From a checkpoint of a small mixture-of-experts model trained on Wikipedia: 6113 steps.
Below are experts of layer 7 (counted from 0) of a mixture-of-experts language model. Rows are named router (the router's row for the expert), gate (a neuron's input weights, with its number), up (a neuron's input weights, with its number) and show model dimensions 0-159. Each number is 128 + 32 x the weight over its row's rms, rounded and kept within 0 to 255. Numbers have three digits each.
After each expert's rows: "mostly gets" lists some tokens that are sent to it at least half of the time. This comes from a sample of Wikipedia text that the model never trained on.

# expert 12
router:125123099110130172147117173119089184146180132088139144170136188106101131113094112116116208106108153109138148144148137112145184083061067144164083103135127166130149115111144138154164137129098181157160128076117168178149098141121203144136136089173097094105137121126122089114050142132174188172138129179135114178135115135186113204135107140070115117095115087191193100163142144113111113136158137113148125153108109132111134175083140138131142123190084089165129135122098132072086090134070193
gate0:126164134172145118109091094187169082133126139169114098134095193146070108083159106108125217084165108113163082090165116175091133102108130170187084141142158090140100130120128094120099097081140169126167131127117156178190064173113198169113113138132129153119177085150157104163128056146104104164107085149155085142098117140135144139101128124121134101105173142106140146175171106178119101146151135140188103098128088122133155110081117112172165081168070116118064170149127128101128125064102143
up0:107166170135144099099144085161176111109129123157161116151084158130072128136142136165080211129171105113146071118114140175066104107126119213158019168135164111076124129117139138118158113068172160122157147155120145155124101133138117138110143123153095129127130089132162133149125115110101100177134109167107106108090165142126142147144138117127141141100117128091150106173146089146111095190136146141247105161150054156181117119085159135113179105158079097119025146151099138132124137099110116
gate1:159088173086135157152102133169131122134089190081153100084172091111082074172155070147125153141090082128146116112149168148162108102152104112073159152172122159097126160146030085096162202163204093121141137100112141142045177137091058140067178106108166147160089131126095143090110133138121107139145126127128130134106100112088127111122121170083132120112111108164139165108029149117098155150135153165164113109140105130124118143106122138086153158100104136108103083173148099121174108094107088
up1:174108130037132148106163121151118146082185159077137123184134109097052083149121100131146148109107088141111065106145134192190106107138097169087149141139127170140133133104086082147168136156137161154084187123091153185124083147114127116109211123128100089102120092119113105106093188154117137175168121117092066152096088141140129150103078130124074121145071137168123132134103123166120124141156149129135104150111059081153121136122119136092185135154071117095086132127071099112174101157063154
gate2:091092193188109152112085083138138113152094068075081119144191094219103141162172080118109088091098137155112119111106145164131135074104174183172119150175139123104113117138162110101187179095096127079169167107086103113146141125064172117167118130115142141154155164096083130134106114144155092089124116154125151133115143157139102111206171130096171101080108092113132108109157152114156170098157139097163126127149106093101147152082053144125104173130106095167095125138135064132130183105081128
up2:113149071111111108167172129105080103107105146184144147078111155081174118100100151153142217172165053131147082124140131107124101114168123078053084137117117093134137185157102131137121098135145114176120145162172117132093117139164082184069145150152144120138111099129144109132160143126132130173106126045145133108112118112082145093089101134134141151152175161109116167123075118164105071156100121194102156137131133171147110132142203079094195098102129158102186133083113197163137103107149086
mostly gets: " six", " five", " million", " four", " three", " two"

# expert 253
router:090104186153115132153141127096116125173155068174164107120146100158089165110195140129111064124095145148119110098142122084083092149139106172145186177168131133164102132139103102073168123054142181094147128109152163173108131131093094140154146154137116076159116092080138185166124099166135110115152173121125167139115186134077103075103133172081131140147166187093156083123082155145148110112159167090080169110144114154158190176115098145160121149132135170129060116199142072119107141128122080
gate0:101079108212080160089133062166149074106112127128078085211151115102119127162092076115129166150136110113086121128138167158102174114125117141065084158120142121103123163061100078120104176086141110124114217158072084153115118141077116159190144112122128102179137156094084108098148126121133138138187115110150122164114149119087147145122102114142148082164149139133116121088136111116139181088111113119124199145070165151089134118129118141136163165165087078197078148142121116139094126127068151
up0:133063135192112140132101094145166058106125094091105140189130102127145145153164149129157086114097152115075155125131113123079125196108091152078130121145164216135134132101103106123121125122114089159084129165166087167127105162099075163104137093163106080130146084120123166140160130133126072128129170023140163092165147169150069132059106101137099121154058149158109178158173138106086195098125106100136159177099090154122145173174102133152138152117150134170112154118145124134072114159121135
gate1:078113158214157083164195192113106177219084147145115125083124104129108175117141097106110110114095127170114155054120164139138102119121135134137156100134147126073144113207097055155113123126094176133142141080117116123128118167176131103104098114085180105247142092100108114110152105135110175150130104113110168118150107203150094105095132104110172131122051162134139098165114140126139118133084133114064175121132143102121114159124159166153114147133135148180134115107095165127136086125139141
up1:145151103095124135076035069119143056076160116144123195166095106119113097103116113170136159136133170079201127133182092079117132159132117129110123131121181138154123165138079145125132093153154053132113154087149120115156128171119117151158144159182137164064110122166079150107084095145093145133098098139144142121134183138110136144134085135129163118119156103120141115140233098183198137097120151113175120171175138121191169121187120126148144095073110118058165142128160108148148125134148125
gate2:099176084093075114154142128126116106134094135098125128179090108073121167161078121094181091092110152171132101171143152130137133161178118071092089105114095100113134123096153144149126114140115116089099160169082084085113134083077112114151102129046127155105161107079177127116212112076135135135139120124151168121159152152132170139187165135061169112107072119083103122160094171060120165180157081148119114114125128109159110119107112116188060162146106142148107130117100152181139164092050136
up2:104139123133153118114184133161114118116125062065187063155135127101128142146173151082179100115092180120122134156166113111093100117120124154103118148163103134140162146122072096099134090105146106115115171124134125158150086095048142132135150197093081105084158090066138105142085113144147216150078170161104186098166148159082105127107148125123123143081134158102090089121098141085163133127150130107096123161128106150171166120144063125218088160114115171126088137183087148105098121082072099
mostly gets: " Sch", " Ka", " Vi", " Sa", " Ga", " Z"

# expert 240
router:175122121161186086099131199124117141145102101098079148105060111091123161173092177118074130125161113075169078133180091155157124094215112116129099088135078130144087177088149084133111117161079149179113140108095092109110079125160151126083164160125128104106180103120187139126202151140132151135135128090125160095115108118117152099148066154116130114126170152076192095119118098150115102154084177090102168092122126113154124144169084164109197112120108155086122127165119133119137147066140082
gate0:149127158154153107088075151118141163182079087094131119108065143161130169124132112101163145122146163108103178130126085109169132146105154152110072136141099103155115151095133107111142140122163061036154116152158109096158114136131208110141155067132131149064182120127141184157122070199138107116115150094135099104067061090144142127162099121158124160151212216110149112139155125092135094081103143132082166098117112149133121159130154148135186081106111112086084110166157127140127116128191143
up0:071143116170133153169110137079078134171128119162140082121156139094129151150106127093136137170092173099124118146190086134088158127130133084114172096121161113127114176152073137130095133103129166152077129185153090138109148139124106173101134133078179172109109151131117127116155135148145074068154131079213107125177108088185170074115153102144167168153149135086102126094171144098081162162164111128068127126081123121066176163159165134114061127122132101145142232092123177103145135153152161
gate1:098168081130128142093141123101133117122103197209136143118171105169129115155104073122104147149150121096070168102112127066121150197127160070074098169077070113141086128143110130187141194113122092134077099091135108141179120054131155153078095113135128112116116150160113183168118140137133093099127131104183179182119121186128116123099128081129130104170136101086110188149112119135125069088150113107136111156112105148145198127148124171115135140135176092163174129097164087139145126206081137
up1:130083170104114172133184111133148132083133090105123144118118160109152114111181112121138089147148088146166105107124150166142078085138096183164163102138162111129120072139128191092156116080104139107189128135132181163037102193084086125178125134112133104160141124163135115136096084131167141115161173131066041118110195059131167153160134189121164138050127140174100132189078132138125174152123163171110093118165169120090105147083152083141156113115110138111096124147157122161117098130140146
gate2:094121118090154098112110151146084173192143159124082158147102120147135161106162129123094070136081171102060112133141086121157190072136191138131134175160118120091054135126159109142132133132167074087109205124177076123110078117120164137096136154120169168127160147157114088163187155150116114116184166119202123151112087159098140155125083097127133111153150129104174097129136100142193134109109154137143178097122103119121130191146121193144103124107131159093135146151212156114106157088166189
up2:063155085098151153171095180126142168182122134215144145127116128100144149119109095143109104101092145079150151161141088075156157112149166122086112093129126155156082107138137127104134179085092110080082122139131111098127082085083174137100172118098139155105170116172150105189230100085132131105169123147152080156137079188186190086142116075072157092106176174084143155102165095132117153167135146143129132111140078102099124157142133115184113120141158139125109138145129132166107095133103185
mostly gets: "Release", " Su", "fin", "|---|---|", "cc", "qua"

# expert 66
router:147109184122103124183120159146110089147156071129140098141115105120172078107122140093118150069121218169168192144156168090078126135097110135156086149119144113089124129135173084090097109188122166171162123119095130097163163195106090092134150097122159118169110125076115137091133150176174141175159173136193114119169098095163092121103085076137085165141115169196140132092149157069173182120117100101095145133134150095133129139159165185093095173137115182107136183121123115095116115120119160
gate0:099121151124089104076082117149132122138061165082174084085152097147157115194086132066143118158095129109114109148140140130154102128062109128076084147136100102166096135144135116149128116131116096135165192170153151100082175171120143139189151130152087145143092120116162151114104106080168120137170156170178122138120126137141099113101087113137164068116172110134169158149112095181110132156137138171086162025235157123141132089091139147119188176127128154177090112082087149152138128113158113
up0:106155107137178121092190123086125167082125111142149073115130126158102128152145093121166179113165129133064107162123093137074148118149140149108184132157092136111133159162081158185151109134153157111123123133100094138199135105082144105091089154132160086149161131121145080092112147127083163112071071114136126106150103142085154119064110169168105151139135179067077101076150204108099192134146134128145172145053156137164088149150162139153077105150154107130162167072189162089076117147155112
gate1:109083074107144174100148110152131086131126158185129164194130124100175096110159193096129118130183094114148135117135142102099154122140138104182109152068153125110147135130121146123130157136168120136194093135108111178141162157180106111171104101109229139156158181124141160136143123147098139080145156128197134088126166184157106082123128097153104126145153137170133147203086126167172124152208113144162196093127108115095139091155099142108141139107101178082088076062087126120171087103157125
up1:101054120096142118131167135123193113133098158144113159139101099118151082120103188135102148135126150057173137179107155118114194116116086101145117144080114163094170147118128150134092131153113080151161051175124114140171107221127057175136116134136144130078136154070131160080146126136152134100164127086192072104190169060111145049119140116102136075128088181141117179076125089150119169120147113135140195122142114137116149148084173105129163150115103153112121096118131125129144085104112143
gate2:074168159129038080103071130142093109070101144126127174110140118207147094120124126083162136147126063145200130145110114107081175087114102140096062107066087082139116122133147137132088154155146132138109175147094124122122134110103062095133132112072094106136112104138103138120145138154169094128212097061161109095135097115109139114150131111141158109107145113174101176111083090115131177135189129125143098081160137136109127071140144128125153173120110138210166145162126053108127156119084098
up2:168158063138219179112171109123148139164103164116111060129092125096113125136137104184134142113179145146085109142158106152147103154170146125121190137175152177156127131102111143143155097086096158143241095090104119125148115142117178127083131091179180176139137171096150148093135114088085151127058158152122140122112141125154125157140171139094101157145127120068142062146143110108149092102156136201127116141091161134115150165088133114165116141107153132062147102108143215142106065123112139
mostly gets: " million", " young", " month", "0,000", "Species", " six"

# expert 230
router:133108173096152151159119143165178162102119189097159146142163152152142072081163142161163151067103099136142142153147125173084100162191116163090122145187158132150131088102167141051065135162115117132159103134114127143075093124083167084174102129126117136141129076087095194120139081121129110140094129128137135126080103096062092108105105128113171130112114142151145112132135096094196143074147105165166111149077079073126117168126134210110109108063123105111167129187122088123143135082194124
gate0:077115158170106106212132149150159139119120110146135108181094125144123077113111133156122110100098132089212134110105163123071087113110110100136148146160175151116078121113139126141119108135123135135107143178061192132148147181145145087141088160158097137177103151050076138135157085118130091090149104192145138125140104043081138100164144135078057072144134149172142117178139096131150090099103140147121161106182168133105144138083122152142170053103157101124119182155159147142153144065112168
up0:121126163069147141102142127153123140108107130085142122161123090098141113116151077153113184124134146095124101117126118096137138138120062175190083103125119097116165147070122044113092132133171100112157089101121181134173107149124148088074113075101129130152089133146161119106064151123114141196114145182102064066142154202172134167139105157126115090123090158178148103090160174148137135180165134153142141137119130121184169088139158120094114118116169205153188163129076141110102043150099102
gate1:058205114129133129174091062137099135103064106087068172118085155099097086095074107095132113127171112135192144143099148113146177138120155117134101161135111085179091154156128129122145129121069186148162129101095093157141137120144121104109103063110175098108132146126084127122114139101093179132096095089198123096108103163088106124106149161065176154128142116159091146122107130138146126101193102085180111152176130140093217115086111129121184149121080161135152146152107110179097157144152165
up1:122064185121120101032143132103148122074146117141141082105137105138140187139171161152156150112115150136104087078182153139122108150117091138123117138091144161138161125079132084117114087094158081097094121128172172116052132152123082157151093213145104104127142102148132147124087131122147063163167153154116099151076150134160177114156136082209108110100140100102182124121126105155120158180109106182109151123090126146170058116142099141167113111157122109131137106109126192062156064084115084
gate2:086055104156093138093107098111135124088106189097147154105128119146127116159159114112122077132152124136153158078122158131132186129150125183125179161122169122109088114061166142140130107097141159154097148133163173100133131025114080161178110136136145178194138132103086123153191092112149076058183102153123110165086151127121155071163162124091117103125102090097143103100053116106130120092107100156132165152102101131143157108126091149169152149103129158095039176159162113079084154109115137
up2:101134115136091105101099081176117141078107191141132121126138123164123112169167064161090152088138098157086141088149138146104146143152168195143111167133200111112124100073170130090126133132150174164114103162137156106128102070113064104144129150111119158216182104110065179170164121112104110077132089167145123146077098092107132148142094120118128098096108122139146104134059135129119103116066106174145152176086105097156137152131129170177174170088128128068038165144119106086118116093123103
mostly gets: " —", "}", ">"

# expert 42
router:155141100135110118151115144152147108088111165113196180100093079128091146131098105085097171141141145090107125134189100151170149058155087141108161121144123120128170178161094166143122137152180158159131122126173150108163074133139175136167132115136157168108117117151098107049152100107072164143114109128094076044091096111118154098132117108073114126147135109133065163118132094195199158140111188133097061156129147043144101108135142097124145158124076126082147110143129116162097064121184103
gate0:115093116145132091129079095145074168150096113180126084162106090142108134121113152065115154186155116118204123097098137086103075124114116169145142174152162104097109120140116056084127141065146102104161206122142142142120124156133080123164105149168126114156151129141124164130110132130144122134126157126137146129119172094079124123146109135106109088103137167140125202060108077215148053142099111111165165161099104186191156115108090138168169125185153071140154179116151076083108159123123078
up0:105159135058106166106164084102129138115173190115112151101111139109145159181138118141127108074117071127110127202123151174141142164160093118093141121107095089107148132103176146173141128209123152137122119136090133131080191116123131131147155057122166161124134168139160112157112105161056144084128163153103134178159058104081139080094084171166121167124180114109088109133117208065124127093169107145121143129179084117086097151110169104126102099127121202129085161153116162158142164090126158
gate1:149169117097115117147149094083167158153118110113101159145061121157120108112122114098139095101164106150166114140149121207072169118127126138088148133165111118176108146136106123091121151107149194071106153132106109070171109134106152089021114142118162133152154096130157164114137135130070150127130119134139095138096141158055090154131149119160090070140088097140141109140069089168137195143130115078166169165120124139140184059173086108101160055165101094161182169153124103164176159138115082
up1:068095104130143131133102135136091141094122129153124108079189151131161172156152107135108139117064092098104103111104106044184119132131123125107091163076122176143128113100152087149147143113081054146174157125135108151098154095123066160191166132129119099105107133147077083168079112143127153110145198147109196115143160105185150154142069156079151143121150156118174172073132166095131096141122154146122116089155165130132075162046134156172150173161108201104080124156147158115094122146166140
gate2:132110164133080088129156115109106096082078113134146118163083085130160133155137146111112102112157118170148101161124187145086140126146217131105114166154112117124109099144143100098155091114127184093133098149128078090123158147095141106172084062174159130185121180131107098127191105139111111102212071141123192107081155083090154101139082107132105097123156176100087129183107145165154141117148193114181160152153092158195140139083088099155108159172123184123154158083139110152075151106144118
up2:109104103140170201110131128202127154135159158149102132085160196165126101118182116107131154106138128130115117078127097144170153086126158169083099098138132111123153134118166139169128142105102138124102224084104158144114192085161054117066144165105159153142169113140183140181056158123097118135105190124155115156126152153123066176121157117151188104151070105122200126124174146132091119165116067129150146135138169158095166132147151169095123109150118104180103136097156152124164169133070123
mostly gets: " opera", " Pla", " con", "duc", " Trans", "ject"

# expert 108
router:144118131152178100229089167137061162172171115164146113178146159145115117077120170144123097128117140074143135138141086123164184089080122084158154126133107106079111071123117123149099153155105134107136125110152175151144150100156192115162102151163106134120169096139156152153101130126183176127164096120178067140143103138181082152098122131102108103085192146169153073124162099099105115075073111102149084137109148095093121197123153150166097160115147142150059179118184120094155168143144155
gate0:096165115191125121153123134182145143097150178136195131141149138090149148130147126099160112195113108127105080122133093136132103155122040149113135111120121117154114139126113150149104078104176186116119153147115120144172211099098116097098123112137154137077097090104124150111130124152098178101066053118133118151165143104052141094116163140127166128129136134132115095168101159155131128155107195088107119093156052123117134077145131151159185033065127156075154139164090111173053119129088150
up0:140105097095117123106180121087109113153090110108062187110122107136098107134122101159092175089138133142142169144069149103093094133143173112112085095121129104133131143165150104117133183127063060149173151095152102064095090132176105170144144120117122093162114157127076090137134200089152109190171193123117145127085107109157157123152096103149095117132121107109089142092149153081134156129167044180135161138093165151129130144072101105080113201169168079194133115084186137122139129124170113
gate1:111144126126121123104093099112132139091130167153124103140167058170142163126125150120112112200101110104188099120127130153108094091114085161125071172130098125105113136125094120094113170091154113105143131151126149148131175057178112180177110179158066113144110112086183136205088123116149090120142139135150161162164118068117115107123091112125133145123136159153158131122094178157138152105135150061093181159178012105186134096123119168172187144166182119103132157155104121095153200129110097
up1:161167115181144168127145151122104119137108185114163116156146132109135071162133119092165160097119078152109105154091168117139109140110135218129120127149182083150103119149140159158150100179094134112121062108137090147142070149120096134067162091097164137117083155148098111064129074149074144132187124106058101047105153189120124152129154115143139130121124134148093103133139134118112130134125121108153111111135200122123076096131129163044137087115157091110065059103074076157077065127145125
gate2:116077092111155165089132135100143078114110158102151181119182098108138122137046153082115141060119132142061072145145093121086157102101183097099228154125118111086142114101125159123176154162127106150119118112074158186138109093121152081189097153110096169115186155145129124098105079156118113130143172139149149164089144138158147107100149142086102167132155134151155140120102140112108167117154058157120109127112087133113155177083195095052109151173163090176082145135150100132152134173162127
up2:151085079137138183116162135080175074153149188111160138112190072077140122111056112103112146112169134125029102192102132124112147134083170071094182104134089123079138087140112162120179198161098121138124125084100193165119121090130140092127105102111108168097121173111170140143123115130145120114126140159111130165085107131120189101117150143090070162118140091135145117083113158094133188124159100123072131182129101127139149183090157146109118119115183080190115130124133096154113168163128150
mostly gets: " Cup", "–2", "–3", "–0", " 6", " 3"

# expert 128
router:158172060110131151122112151091095101096179117135158150161151124067119145097106104143102183159126081132138072116126148205171100074111051170132106099123147155091166203128109173087095125130114168161143149096058162180104088161138154120158075112097082073140164113126090128108087167144155115162072113138134088171142076168103159161121148165113144108124101090126119106170097183118139091148116124097116073105103103162186188124108132119183086178154097132134139123131112178124112111146146150
gate0:097159144103103127174119204127064110151150086131156132128116170052151058089121163151078146124065098145158140151104114124080211139090128069129080087133135110117122140153145116112109116129116119194120083116170135141111116112119163093134201113152126133113149103144141115130127152160140101200136133114147092128164103092135128117053113100152149153116131204161142093134138147132119140081117058083145155132075100155131151064068116072142129173105153125135172138090126178094077170112065160
up0:161134121135153143108167063160157153135107161107093101125130082194110155132138117108192091126190173099114112167137125137170036090144073166149141163144133137148128147082131122141156127127119135118173199101106080103136106128147081133126107094091120143159138158136124136152118091080140184080143117074091157123081143163103121119178148117117102102160147057131103154094149100146148097143157197142112157144183166076133096187137121156102114080110104159142105118182119073149169101200190062
gate1:094100119104094107134138095101103117107019148162174090110095163150127150111135102145188103182041134197075153087102164147175122141085135098132134100121128170152138143123124176136107127102116125056113125140132127107176138112059123182137058157086128114169102153120102126121132110083204090098133114099113177158152127139119132132093119119147175095153142149136128150111107142112084215178097071108120115109143135130174147118087088078121156070184141123160141141141161157108058140151137110
up1:142095150070132101128151084113115132097003108143165089087137128169125142118123120142157087172060104172126145104115110174174122112103137098121091105102152171130165142095130168151082152136135059087152108116113166138168128133095143180128067163091083118148113109142118162111137131066209072086137122160096179179135143137111087129077133135148125091120158096111145134125125174107067149124092073087125133109127127120160145116097068093097175085148097115141130135156141163128064179144073094
gate2:060091109135093150090120126175154181108155164091153105123109089205200187125206116105168122086070132145085086090097142111138120180097107164140121166155163147097144120165149120115173134060133095106084164125141099072149170109087086108095118117150098117158147153105121122148113139138091091080153103103103122163130135164146074154164106135071162168143115143187177170093138148051164201149118103142174128162152122113114114127076146157121127100095131111152140140183172122139087113136107098
up2:090137103123139149116143158106185115089141124065199116151135088125188165125163095122162170091047126148134098111104145117140089129083075181121139152186149179057149155193160125105153104073131104119087163141134086155125151168014077108114114142110083096135158109101146066086101134094135094147114141121109115140169115156081095094138153151113117168129087136168138128112112113041164154109143122114131094116119108158143109158090126120125115145123090147149182082188110151091077107149104152
mostly gets: " re", "Re", " vi", " Re", " pre", "\\"

# expert 113
router:139158059096136145067163122089106074124149194133148132123123153161070129152160147112150154180163124087170098159135120134162069130129080160152080061100121170149130193113193174088120104081142140107144177163115139152103100144122131154140095062081125147094120114098187122110168165101111169141099097146098138179105107103113205122162143153111098075148088080140086179152069165115147111090117141096105089083084087177163162149131166140125129168130118103152084106141149079105146105129122141
gate0:103160099095109137163120143152177126166125137117148090163129099153136129174200182081105102103095185116127107197132128090073138132105183107117111102107150138091128069111151187145114157150120107092150130127139116134096142053114163086136119131184144136071202139136141140146140148171167170079099143163119095133141063181117101124140138148124020136125122084155150194129083090080180119061175172151130148131115101091128067133135139090098137127135146113164109193148139163118126103162115098
up0:143139173149113104115126077156127167064120123133135122140136166079135121156074109164135194130189169126155133120080152164157126107150122171159085143128107118098122119146121114066164136105164140137135124118128116144187154164118090173140164138097123138163079149134132152071127153117114062158211142136153093126094156060149154128097110095105189112153184165123103114161166072217119166189127077119169107143205116101158131155148107153088095109137096183103115079072082101149143160100126172
gate1:157092095087130122105084147139134122131126134110152087107122091135119122110114185206098146115140162107132161176087133096092105116161162181099163104120171184140162103151156129096132125090141121118174109187151121143052064151130160104195067115157113128073143136106155158106111169098104162135110129198113084130202068158180167132213094172119110107115107116155180153158122121108152114112125198156108072098116105078146075140115151119126109130159086226143133139133138140107109122122154144
up1:120186121077159200176128122126157129100147195102100093131069145131121115162161171125117109105171146088094145136094179063102102111108116112079094115152143087105138131079115197119124149112182193111148111139127081107146155107170160112154157088095176131136193066102097173162091067086128100118086175152152107165116136130188160106140129142172143164088170096136113157115107139217121125154129162119127101084107136145141195107128145149135043127100121135155126144088087149123157093147151122
gate2:103094120056093109150143133093087107123128178124144092122107160072099093145125132138095141175146103135145154171118145097173146115114166112074118202112143196110073130133157144133125240079118137129149065099177102122129147120144071204116117150090152117087195152146112136173176136092140122109145127089089140158142177116204107121155060126140113111127133102107164122123139097084183130129143129164132114156156119124064129080179164137140096113119162105093095093183105136161151177165091109
up2:178131120098102167112164137098118069112135179112140088115115131065093143134113131128114143204159063117178142208132105118196112133115146169112087138135182184166106154138173128097090139099156110108176069168150117099092112127071108140109104109070108148086127144115125120121159130057181132121080085130105152202151160121188146116179104147117094089169079110101099166118104174058170081093158164133092089144137151142115150084145152141135105127100151146150087073164110116142131126167126104
mostly gets: " dis", " re", "Re", " pro", " w", " \""

# expert 156
router:154154159096118129160120043081118098151187068123104101182166115088116107143154191155161109141125197164171117091080150123098099192132073156109145157130187132126123130161107115103157087095135133164172081183097174157145093136147075133157195129138152126106118085129101149075100106122143123115150083061125114152137172071138147124082113125149077170074165192137133116140134099176137141060140163099121158140130101169127183118159133178128126111105110139115106163200162105153112144114130101
gate0:115187124099138138175068129118103091153102144113133138145123178123116175107120131157148133180100134141123131104098104037141155137131086099116144103115104134153147086133162146109128106139117115107100157131180104151166146123146147137066076013201108159119152122102127128159152098084113096154216170185164073074132040186102097131151160124171078149101156156135121116131136112200153128166137148118141060130164184155086109137128058109159113139145138160123146108151109119134123108137147086
up0:121158129185162099148132088137116107148104175090154178085113151136195137104171131126115132066107129103118179096108143158182146151081119086072157096118062112110103080180103189131139154139115209082115145116171157122118173139119102098121178152149159160121109081116195163126126121139102111139123080094163116127145091092150129171124145101154095187114135083102112163209159113137094106135088126125119108158156118171157173166112125165155115144095130080045090123119160176132142062181146159
gate1:146140179093126173091091097100108157146109116139085141099124067076155181082088154064124096136192102172186123137113089101134127123171124143099103164122117061106155119096116121132112104143079145170147143104060227144182152104141135142100140117188127141118078155102150170066136145132079158137086109112146092152090125164163109045110122166148114114175138174115101103118096140092107112147155102125093084053149136144104164113141147155119159133166111089116214178133136148128155165128116133
up1:130096187085135153139100109149090157159118129207089129160115102136144173080120137073154104124195079180179126106149130097132122122068121129104169156132072135085168081158142174164122124145133181124093069145089118126132147178119133144117144125155099089115099188076175148112128179165138154183118127159121076193126106136152099077165076128138137150131112137085061113166101159082101091148136109127089124145119126163109139072141120161089197114146109045183161137106169145151143145158157139
gate2:110116117088162168167144126127124132167127151123057077124133127146112068128139157145116130153095089191082134128114167068120163085118137095054130117080175079109148131122161107150154153141091159079148135120126102130140133038171146144072136087129146163181187119103090110163144129071101123104099100137186143160118124132178127180109180128166058151181107142068138092090101127145130131172165119142111134115114156090162133142095060070131111152133091117140133147140063048120158079097117112
up2:140109123123213131166129101115170101139103104129065102157095134099145070165154192140117104152100087175109181164112170052103154158138105090028116086105183109105142133075148134152172128141140127118116106110104126155106107105175155140057179071133138133089152127114062154164116135075130109092062098099165144153128134105222110147130147133164078144165137133062162164088108125164091130140126117124116115155104138077152165159090108128137132173125144095126113169144078089128103116101125119
mostly gets: " Ro", " Ha", " Sch", " Sha", " Ra", " Tra"

# expert 95
router:203108120086107133055172125116173088145163128098088114142125125089062114097126115074162180136137123106126148148114155172202119102169146171094116116090137142105084104074206117145099120190147075128093107080093087150085095154099142127103115122104115105145140117116110097077106166189152125095121158101091072116145112151131147185145121091171130162165088161111118131078130113166149188108123163135157138095113107078148166167116192177122116126098121132102093152050117088076165152123117143
gate0:076159134115138161096126122094165083128173166168171121161173141107155094107145131116077178111101179153107120100116159152104066075158122125116176124096140123068112084162140145170161127109110126082143119117179125122214085200123150113116076155163135132113098098153122110130125143149125137092180143159128112091118116094172115147088123119077108053179114091135094108121100131119144105168151082207164098148182148101169133173056163154107136151156162083125093196154112082125158111143186108
up0:171088177113116112124137114176076154114143063082120163077077107160107161176124145122181057141129111121146156132143076087156171171115123129158116116156107149194110132098088153095147112159155143195095105133098115130089166063120119137141139090118164117134156195174095139142096127114153122133053117104124144149121146158124104114149128157199158206070131182140101114128152189123084114084125146049096126112100115145103127042200107127173118098128129133114173088135135174110128119123106143
gate1:088133094161090149157113145175065075129115111202120113138119176202078174079137094090178115100075167157122135112116084142121088146170107107119104136131151105115142175143103171160162092090173133068103135134124105179114148137144084075205123065047110096204140181143124134149127175142117087093152132129120136147119090143094155129141131117163172129072139110086089108122092143177123143136118101138166150100112141133127175133110130094122156145101079158144149137087144109162147078092182063
up1:123084148089070160156119112166111101099146115148126072169105175153096184081162128100149159067100236137143157131162068154102131164161139102162110146151148151122107142106142160132172122164163124085091107170155069189130110192101117090141096090079103082132163125119167163107108151126145118111154136168127100133122064161106153157112075094170117142124136157121110101071150121122201133150124122135166106128121099085147144181143155178157068142099092185161159147083090138099134107097171095
gate2:105129173161175087105103083120110095117120098129134133134182083150133138166136087138183112136129084190126154066176107108147151114154174128121072195117128120148104166110125058090082102121106114100100164196127112163097156076156097089086185107102118198128116147123080080193150184114123114125145130131140164151185136160074135058150180150129105132172141110116153101191124136068118131136090057165162114144131127132105126061082083102137155134136124098157146107142078111109134153115103093
up2:152084209131152129117129107134120075134141136095103132159196090089104095173118103111173133125129129185109199140141103077177129101179182152097109154121138147110101080106179069110075101179101131135064088159125123192081125150132133127129154125088091096127131116110120129158092176112147184125104151097147148170194131160107125183130135116117110118206104167153143092161154148066091177096068106144151172169103138097126146096103117126206117133144131120101093152100124105099145126106099199
mostly gets: "т", "±", "л"

# expert 182
router:144134121051110097097146139082142142068148171161172100141141159129120098119166164108133170148163158068177134128126086144075136124084083132120107147136122154125131118149101090088106142115127070131141065087095166164166083154118080131158169081157136072103123120145143162124097130149162073149151149158172122143145151113155185181104096125195087145069170167128142130090149119148088091132127163072093195173116048137103150157146124117117184104119147102133160133128069170109134198175084113
gate0:121114161080055087129076150133155103116170119181162120191107142157092112100093148142155072123122081115142066168122100154106082118150162078065147124112134093131136114142060146168133123136157103120110108208102154120155122148114071167138112122112135111125077096128144177158160129128117114078154131173077114123146118133122148156205130184136180169158068093184170135154137117109141109081109146078169160131112111104097148126189092156125122073070169099142125139108130147154185170161198118
up0:075124169149098129150060152194206058125159123101132122136119148094138096118204167189141107097122139130139140077101120103132143151129191089117144109154151085123148114140146202160157100194136115148125107138174162129139140138132122140141143140195095132095122100088044175163163099128160117136183115156107127122151129123125071122161099101098141178094103160110160092153139147130146147106161120128137160192117156123095094141149119175119153141078177136118121193146098156069178159163193064
gate1:114045129058195126160129081207101173100105162148162124123147066137171143150114164120111105161054098113120107130129112112104150147115152108125178166115131114172173148162133140132149146134080068143089121121128152116108139150138107166066159139140103136135138177186124203138130142108144126132145136176155120137155088171112084170119094162069125122069168173174178179093134148094169124095150055192130136092188077118101129106091141124110165117098129094067125129132117126092130126118153080
up1:108080088120184109172113104152088180137165125079131167155133124138109098069117164107135136164133170097132146095115111106084101131147078207113181115195132133150126179099110105131069127104066107043134162158177178153104071105126160187170157134129087075159120163081113149092110102158163165116160158123121081148133085154138111144099122160132143126104129175133115109107119117110176111107175141099134126111145083114154134135148099073128167138076145128093136149149073092034125125168109063
gate2:074121149129099165125115119090155192144089174100135122114081094110098085115155173122130131164136120121102122132198132112086131088098109145171138197084151077142150133132103142146161153157140130187191097070120124165144113206173135143154138108152205163090170177133147157147130081103099144150094103171178157080187055115127174135146158119138134120138187141189148144125105087124139061093125162146175092111190182112121165128127134112098115112180079160104118082124126169127159126124095119
up2:170092171159201164100111130134089101138158159162110089155182157147090202143135117115090110149054119122168115122101134163120071122131136125090134096201084135103159111086112136124102090139128105058074137136132143120104142112113150169134094145097034058144073155115130123137076162122142154110163140128078068106131150147113124094142066112107110146104145181100056133148183134139128166165159138144116190155127101117101094140153117139126131135060121115114136106127077157185114156076193122
mostly gets: " R", " Best", "&", " Black", " T", " Dr"